Weights of a small mixture-of-experts language model, trained from scratch on English Wikipedia: 13 layers.
Below are experts of layer 8 (counted from 0) of a mixture-of-experts language model. Rows are named router (the router's row for the expert), gate (a neuron's input weights, with its number), up (a neuron's input weights, with its number) and show model dimensions 0-159. Each number is 128 + 24 x the weight over its row's rms, rounded and kept within 0 to 255. Numbers have three digits each.
Before each expert's rows: a language model's description of what the expert responds to. This comes from a sample of Wikipedia text that the model never trained on.

# expert 1
Roles and abstract nouns
router:110161146111117141126129116148114129137133121133147097138172110112128166128147111110146139145124110118174177142093108143098140118111130123141104104141166129113107143128146069126163165109138105138168099137151129105117134124112133117145107126075155118102190147083147080104145087133141148134127115156099111071130155113141129105075162140131161081121111151148137148116137132113117143088126127129149161137099154099151106069120137113069127090129109089184147113132109118132111144100105102
gate2:144119171101121117136135144128117120208136131139083117150119145148134130080165096139107138090152115144135161163116094113055132144127113160135060119131147116161150129132118121134136096106145147133112099120153179158140143147111088146152109117114128145130114151125123097094123083141143083170112172163119134118088145150093134122113146140136130098092088157124109117093104166161137141170130139129126157119131147093121147134114172117166134100105121116106134102119134128152129091131106150
up2:151123146088132124141175086152096100139100120120129143146114134119134131080136125153143108141115120167127155124138088139113129121160116150111110146131136112111120135161098144106097125128096091131143104064145182129127149123139160146109132120142174129119113157108108090114098112098117124160123121116105142117122150139161090117133148144102085095085124142126125172109134131146145160174069157137092126083161180131107130088150110091088128152127097119144090100155102158148103097127116102
gate3:129099123097138149107124130160162114156128160139147124121147139115121135139113171175113082107122116121128130129097156142121149160080114132107114102128091093178113185121129065170125107178101120131113159132095109130121152150130182104144151130152140176115158137102171123086145150132125171116117160092138114133144121102110139165139075137115133122143145140160133146142171112106121150139085113114111141143139138161137140172168151140131109143095117105154158148161105126117088113137106109
up3:131137139157126141155144173129118095127106143154160131139131126120148104126120103100118143129108161105138107158135072135153122142069114107126091144104136120143139111125121186135148109083134174080125128147136135174134162106119120125162113118097159124084164168105137102131143162111116144107126124144131143131122149115102118147162141093107063124078110161102114132094127119151143146125120173103172138121106147145114136164159109163115108122067102100140141114144173131084085145143129136
gate4:156155134114164196165182108144131140119115144112108120112153084132144131149111114129142128122112070125124128131121125151103142142141117139107134125133129103144137152165134167114132071151138101085148153096098145124136126143112125129100118120122096115144101140097105096138160161124117147148133136162134090110157098153156102101132080135114131110095108101161126134088092126109057132162108122121090139138132118079114107136146162146128102162155120095148085139122117125111146192114109084
up4:164117121147100176102154111159113113135121116125116181113159098147128156129145133143099160130130141111134122085110124132128145152159155148150110130111128096157133094197167122092122160145155088168172108125093117138107156152086149158099143178138099153103090143139121123140116122131088122093122123167138096119123123127117125110139137180152151096100148098133129092111118103132139132123130097141152166120127142101110130162138116103169121151174159098172125117133146097098147138158085133
gate5:117127139122157157123124094114129133127159111147139151148184157130091138081200146105189115065136078074133124171121120162146130141112098119093149137131138151142099142118125105150127138160138130090133099111120146119156100101146121127124109137092167111081109138126141110163139101082115086142142118134097152142195147137131134119134110187110126105145147123110114169138110112128109114105107163158125103119136155120143154123111122153107137164092092121135117117124113116146162122112136120
up5:099144130132087077099120148148154162142116127145108145140072125205163102181120119107148107146133129131139094107153156150148112127143140140124124103100128090094079124122138142100139090117128113152108120116121125150155126121137131172105138140135101169138126129140115178147081121108095176138119124116106170130069106121163123097131164147107130141121099127122113141131132085103166103148114142140140162113085143165144109148128141105149131126130177131091162128133135153160092145151109152
gate6:144099144149176146144129104141160117090149133123143126127156145114112145095131136130154090127108147112130109116131116149074171112117165143105137117149136128151160106100170109074127116061133126122100163152117147099137127143145132127111134118108138112076160091118136145116142129134149143105096109127134126089137134117160160099160128133142169099119118085138163122103128140132149160148137119084124165060112090112117116081146154155093135098149142093134118131098139153102131065154114098
up6:130113150169113118119116185178144126110126120135146118129130139140132145102100097134139154156086142128082108073147110121191105113120146130111141110097130151079160133120119102121145139160132128074109176119132200096137110128131159130111104122137153129106115181113115143130177180100099134152129115130114109134106125099132116126102141092129086121137104123128126150139117131141120086126140118176082075126138167116099093113122121129123152088167118105146117152151099099109134106138129129
gate7:166123101145113159161190139153110110148171100121143168133149147125079112120100151121146121115119102136098139153080133121107141142110109120164138110085150106098141142082148111140127176155153134127156116125134104120126094102150140138089078145146133098141113128132131125176105172096129117131130094140129101097155136102135112093107145121146124085105129142139132119123116114103097148124137141155090154122119109086139143156153111141068138103109171073118107128145101124075100132089117102
up7:135149142095133092135130120138090095155171061128126158142141119104135139112102174149161153132095122141111092153117102118139133151098191140144104176099144086096134099112166145116171150126133131122160116128118162117120095097116127108144120118086136126155141158103083132094118111132105141136098119116108106130151143166180123122136152143092129080122094150133101096107140094111060128121119134134082146100102123121162105068140102138089132126115119129121119114135112145121131143131120130
gate8:141134111116122137164110136141133150118112144115129136159118108107119130128137095151158137075097124127140147159056093177133132114147097133124131101146149122138094097107107150096205107144137118128072125146102121139114120125155128135142091091106129144160141152124137146116120129090141105145151141155135163080133115093165117155138125131152136116116160145170124119143105107107146128123124096100080178103094101111116105107129088080125152121123094135150174105117114118134164080110082130
up8:088132133136149131119151158165158115094100102133160118126109137127106101121127116090128128147135179144128118104188123151167127093163101157135133085160101136138185099160166120134156143119144155112108090112148135145106097124147123138145104104105108168131141161102143126129127149159110110115088179106133108113158122161147126106162145134142115109162144125127103098163099111134123138110105107171108082128091111104092102147111132130151138157160141104118083104161164175090151115122144128
gate9:157134125117131141144119112130168109145141165104169132104126191103106110175145152155154115120150092132130091107117073099085128106127134128124127159163148144126113170133128101139084127120090168082088132078107129111104140129169139159188134134127122137128130145157158142154122109170196099106105109148148113160151121122139102128110152118116158125153123149109149116135091157116106089138115125124123122113122124122175122091144140131121131165098097157126117149163122159101137155157156138
up9:186171109101106154109116155118128097120117120143132144154136151125105123069141121160119157140143125129136121157108121143103168121127129145169145107133145154158142136119136132149136125086141144120155119151111107128133142154185179142120105156185085130145117121117160127117171125079114180177141059102137115143097151150151120129093121125123095129129109095128101089113132132133142131154147099120098122101189101127149134123079074104149115128138148155107122136111139099165134114115136106
gate10:128140122143138133112100138138167107115126086115133099109116116089093106075135146156168177136126133186124141179097138157120096180099155174140133118153093129134121160122132111124162152117111131133104106125135107128095111111117161128132083110101089110179164149139130130116131137108122158082115072158130140149080111107134095155124132126123141086148120158102113149154113161129132152097128099093135105125105104109135130102116126103136125134105114091134142144111148146141146098177073103
up10:103180140130156080168100135106158143099112101166147140158122109110117139121127133092120108133150103116101123089149131130145123146156143171158097136111132135141110123101146134116157153150160095122124153130142109102104119129123126204172135110143120128146132126159104085087145173119131087091128156100127136144171122116126134134129154179151159166149111165112107109140129116113084103136164144149125100112128146111098100153150124150152083167124168144113172128088107114153147123122097103
gate11:144106116135111118138123135151145107132110138117135159097160132166117103095142116146133130088105138163093142141172129098113132112101158150106104120188132142161139127199140101165168151141124142128141124108104141127115142092103148136176138119128127150149139095118137127167076133153088130133100132125149119092102120190109101124091133112112135116169138128108141108181137075103114118128164134097169127087148122160159131095140146133111177150137107161143113083155139146130122100158110142
up11:159123136077138168144152125169132140139113128128130093152088108151135101139147137107134107126129110118137116145154115127089123131159151146130104074101102089119106157125126122118164116149078100142153164179095106120117120128073130124119098140117145108125164150096140190172146149148139113143129138107117135118132134117117164161124086115169109110133131160147142100126126102136090071096119133144140116182116089141105114132144143135178159141168125115147135161119115115125138180071115137
gate12:100091166091112136109121122115130129143102078164138144160117129129132124112164166076098118121105134116148128178157121139148086133163140139129127094146133115091140151113178147085122135111125121150094131145136130127122138162114108115131073112136141109127087139107110152101133171113122111135142135167092193132161147154154092119119153096141114115121110177133144132121163132131129096134118081094130182111142113137139120121107119147059155154158107125162093134109124152117125082157135135
up12:137137089161112148146104122096182162119174161136132140157117145099126088085129099123123152111122140131145167155114110079160081160118090127073120109117103092104182087174158162131172147082096128107132139134137126146136113123106097139114096124114126175101138125137115152118088115122084127148099131129142101156107160126121129160147120117120145164134146161132140107168122169089124125119116159116146136150110147145131114120095105080114112124122099128128104106133148145157142139150108098
gate13:150112122115105103159103101138136095158141140112107115095148101143136152122155135112176111128134121163106139149106117149117147151130111121124119137161127102130106131145091142125156154092118125129160129102105128152074128130107141132172098107147158100172167166152107099104139151083114092173143113154096138074159097113124128118085151138114074112151078127137126151135172097088135144084131095128141170118136105175128102102107125113160148119099118089155134147160131095101121129147152130
up13:169128158130159102159166086110107085136139098145108141114137099141103144181130162102111082089116151159172152134112145116137159133145144140139137100079160121129147152160129088153139144102087175128156097127114135082082130127142143145082130106124127107153133143118122143128155118138089112101166111158132147129155140122140137155141099118152109098103107146171128122160097127113149110087130107127100140115100125133070117116112166116125129096141136093123152135107133094154145178134148094
gate14:143104136108160148103119125145133117124122105125148090122089140109144108114132088159168119152136144147132136142162102100153137147107140127106127093153096143140110150106096099121143128101136109131142157130142144137186111111110162093160111100111136123094191118127131144146170179060097142166139174137122111099079128104137167146074134153147098149153178115120108131139130118104133133090140155111115130115152128145127119105105085176097141118154137090138105117110091116123148167161113120
up14:114166114147126140123132100117118139107097127103132137123155126113129113132135151139119131179144152105146124077133185123133133094125169112122129101122165110108155154142127120128098139082145168134114154130133119074116149147094111096184156123085146148117122105146129149146100117129142138143151145082126122146137178122101129119095125115121150188157096072074130118142136127119123094097164086132165105119162101134132101179087119093120166141106133078130115110139138143149144133109157099
gate15:117085131082132128120163126148065149115135159107104130140152115093102153109110126097109105154115137082123134113110109105088166074155115121094117151138137126126153155149154133129133135127164143122060083108140105166159137140158123136081121124113154106108132118125149123099098148116113117118142123169105055090117083103135138111154173097129137138159147100129109173132150125123139139145115115122111156106134146146153118123156130140092124092132149117155128084163119100146136127150078118
up15:164158143134125119151098122106104093092122109123134160115110139115142094129157159148105144139139106131108127105109071098150096157133088130110127155127169125170118135126140138169127113133133128108142137093106140148119138122112141131112146121130107147151141155164151163083113116134127152179115149145104143125142111159091095127160146109112072156102096109104120137154133160157161139115130121151120128187055093126133086141123124104129167082135086171074111182115128136140121128132139121
gate16:151148117088156133098091161124155109134118124181121129086138148103146163142120158152150086110125133177141171134120136120110131131163122168121166075085167132137109156169136121178118137117152114119141099124108098153138103102089107146110076131144145130144124133102128109114118128075140122148124134135125132135121118146171125125148130084105144087150104144169117111099158124108124102154141124130112093103079125149098108127134142113150080089109115160140087129102129120164079159136110120
up16:115150094115101130127116110114099107145127105125129126136124131162112106132136107157191136136151178116113097097134089108100197139103161100127145104137130087131157131113133138085097185148141114114156146100141109154127155140096122119124165139149082147108115120182141098145122150129126143137128107130090131077125116161120115132128136145143146099096161132067118161192137110089106144113159175124135096163139118156129132114119110121145123089122092117073132141140105159141124142139137135
gate17:095106122103141119129107130126124124062151105123073082189123126128073145122094126110150118116135128138134130149131078118129122169128160120101152141158118116093092122152122150153146138124157132120145081126131159160122137096137150116105151177185094101097093143109139145147112092137107120147137180134126140110103132097141147100129141171093118117120129115132131110161134116130115140132134121095101135140084115101160113179139122137116120086116101148179115076126107125093122139178107129
up17:145139169121109137119164097170125126149119087168102142130106103168093182131148143147146133108122097139173158105139132133151154135180111094112107102171115133103113100102120120166101135110124146103160126114135149125144158124109163126127147128138162111139127102147084126169135163144115110096111153103148109141109085103115112096119153135120143119157091191145138122140105121133149066133107128137111100125096111092191165108177127154115157136135140116102139171111158135122142133117131140
gate18:130156132104130100125127078122103150150150094070085163156135150112116143118128131101153149145127113180145099147128136106129190136160104150134172117128153125103146134166129106142168145100165137115083148088094109125109133140133109115129120128113109119087135131164137143128155124089108150125122133150150078088158158101143124118124147119156149100148110158070162158139151129152130141141109122143202166144129163111142122143150115132152121112137105062157138097132149126145137133130109127
up18:131123135185141159118098121155137109133128147114165114119144166155134131109139128127131184131114107130121174166087129144153133118149156127119163106132120121110130110175122135134125147186130138132107136149121169184132120101098132145158101120127129137122122109122112151146110147177135127130115151080134129132126100117137129160104106152137073162112126119131096111148114099136079195187126095104107119156153104151077148122124167117135073137127160149130130178105163099113127153119145102
gate19:136138122108127117137130107158125145149136127129161114158127101078175147081136092155146137131128064131114153117129102147147138132104112146152127138125140131131138135137122146103127141124105089126134128159112103120156073091087134107135117159115090121114122144155117093132139094116135161096135168154100165119136131129138094154139123112112102105114163085146131120117125111139139058107129105112096107159135133137178124066131154124066100093128116121088135129160094100100172087101089105
up19:114115150096160145093097139116137124134108141078127188112163094143160116132168091144171122142146126170131125155142157125115148145157121081153172117096110140159132101150075091114125086086110145107117133101106113131135150142101138089143104098166139130105123128124131091105132159104121159115117088082126145127160134123134116079126165114114116110117120133093124101148160141145151147138135130142173129125101145137121127172156135143119138178076115102130101101119111120165135123134180129
gate20:162132162130114114122144142187087130146090099092107135154119115152164141117129106074118133116151151162182106111103152117159137121134138116113121126139166147113114162125122125158122151172116150139150112091099130107084109112128140137163129108135117160102145112103106080111141091126105138111143109149131178114138140127159130133134145131155110118134090137099102133131142118143135141098078153149121163139119135099166138181098164127079144099146142102134130110115110065121182133112086091
up20:148084133112139145130127061130154118121114157128105114119104148099135087078120127129122102163086148100156111084164143128112144189119117137141146125105140110115148121105117074121118114110078126136106130129115115108161112103120143098099117126112134079114141133121124092140112108105115134113080174130165129126109123137144124103116119085101088156144162109138114110118100121134088176124086105124133133118106177099081154102148140117103126099107144112151088115135108130111162146121177172
gate21:110121132125096138127116128155154152103137093125132137101135156112133144139109138146130093131145132137114142136147101109079176131156125155118119144132169157130083155148132084108151143159110154148101108123174144097113106162101102124150143164075162085148114163130094111123120154115169128123118139154123175139106134106180131136132114141125088124098147150157135110083086137095138107166149121078118170124161126147147152086169168157131142131128164111123155084105137141120166144134089127
up21:159136145118167125159139129105161120115112160175150048118143140138087148137110103124139106156135130147136139144138137131142096130105151118108166105119127145102149140195151154143123130100134167124140136121178125089166162134151105152136152152108122102129137117190089133136077145119114125107122093128115081151178163129142112152100087123108123068151118142144108103111151117119164143146129132123120103122113123138156149129106148142062133113155173117128122126127120100104141092117121105
gate22:143130089108118151120120082143164135112126103157125156092150106102128118135109150119136128120119116113150138124134069090109139126109115128098108154160102145099096104133157111101140119093076132151172157111137167201096112128138133154122111133124132115135136132126143115153131120110113130105112151100165064143118116123206079097113076111121125138132127164141155124114131141143148098127151138173116147112171140111171176137174138121142148121133095108131141134181138136142109113099134121
up22:145126166146142125144127122123124151141149145113148166113140119157103094073133098161159107128102135118159138121121178148155126104085107126146159130141134140104140081132089114111159131115128142092118109128128101115141099158155136136114131100181129123166145103159159170137144086167115153125147089120188134123120143103109123179112140150138147161141082141132086154142122104115134186152108159132096145153126150120121097156048121131117103109114145133158144145118122128157112097092130135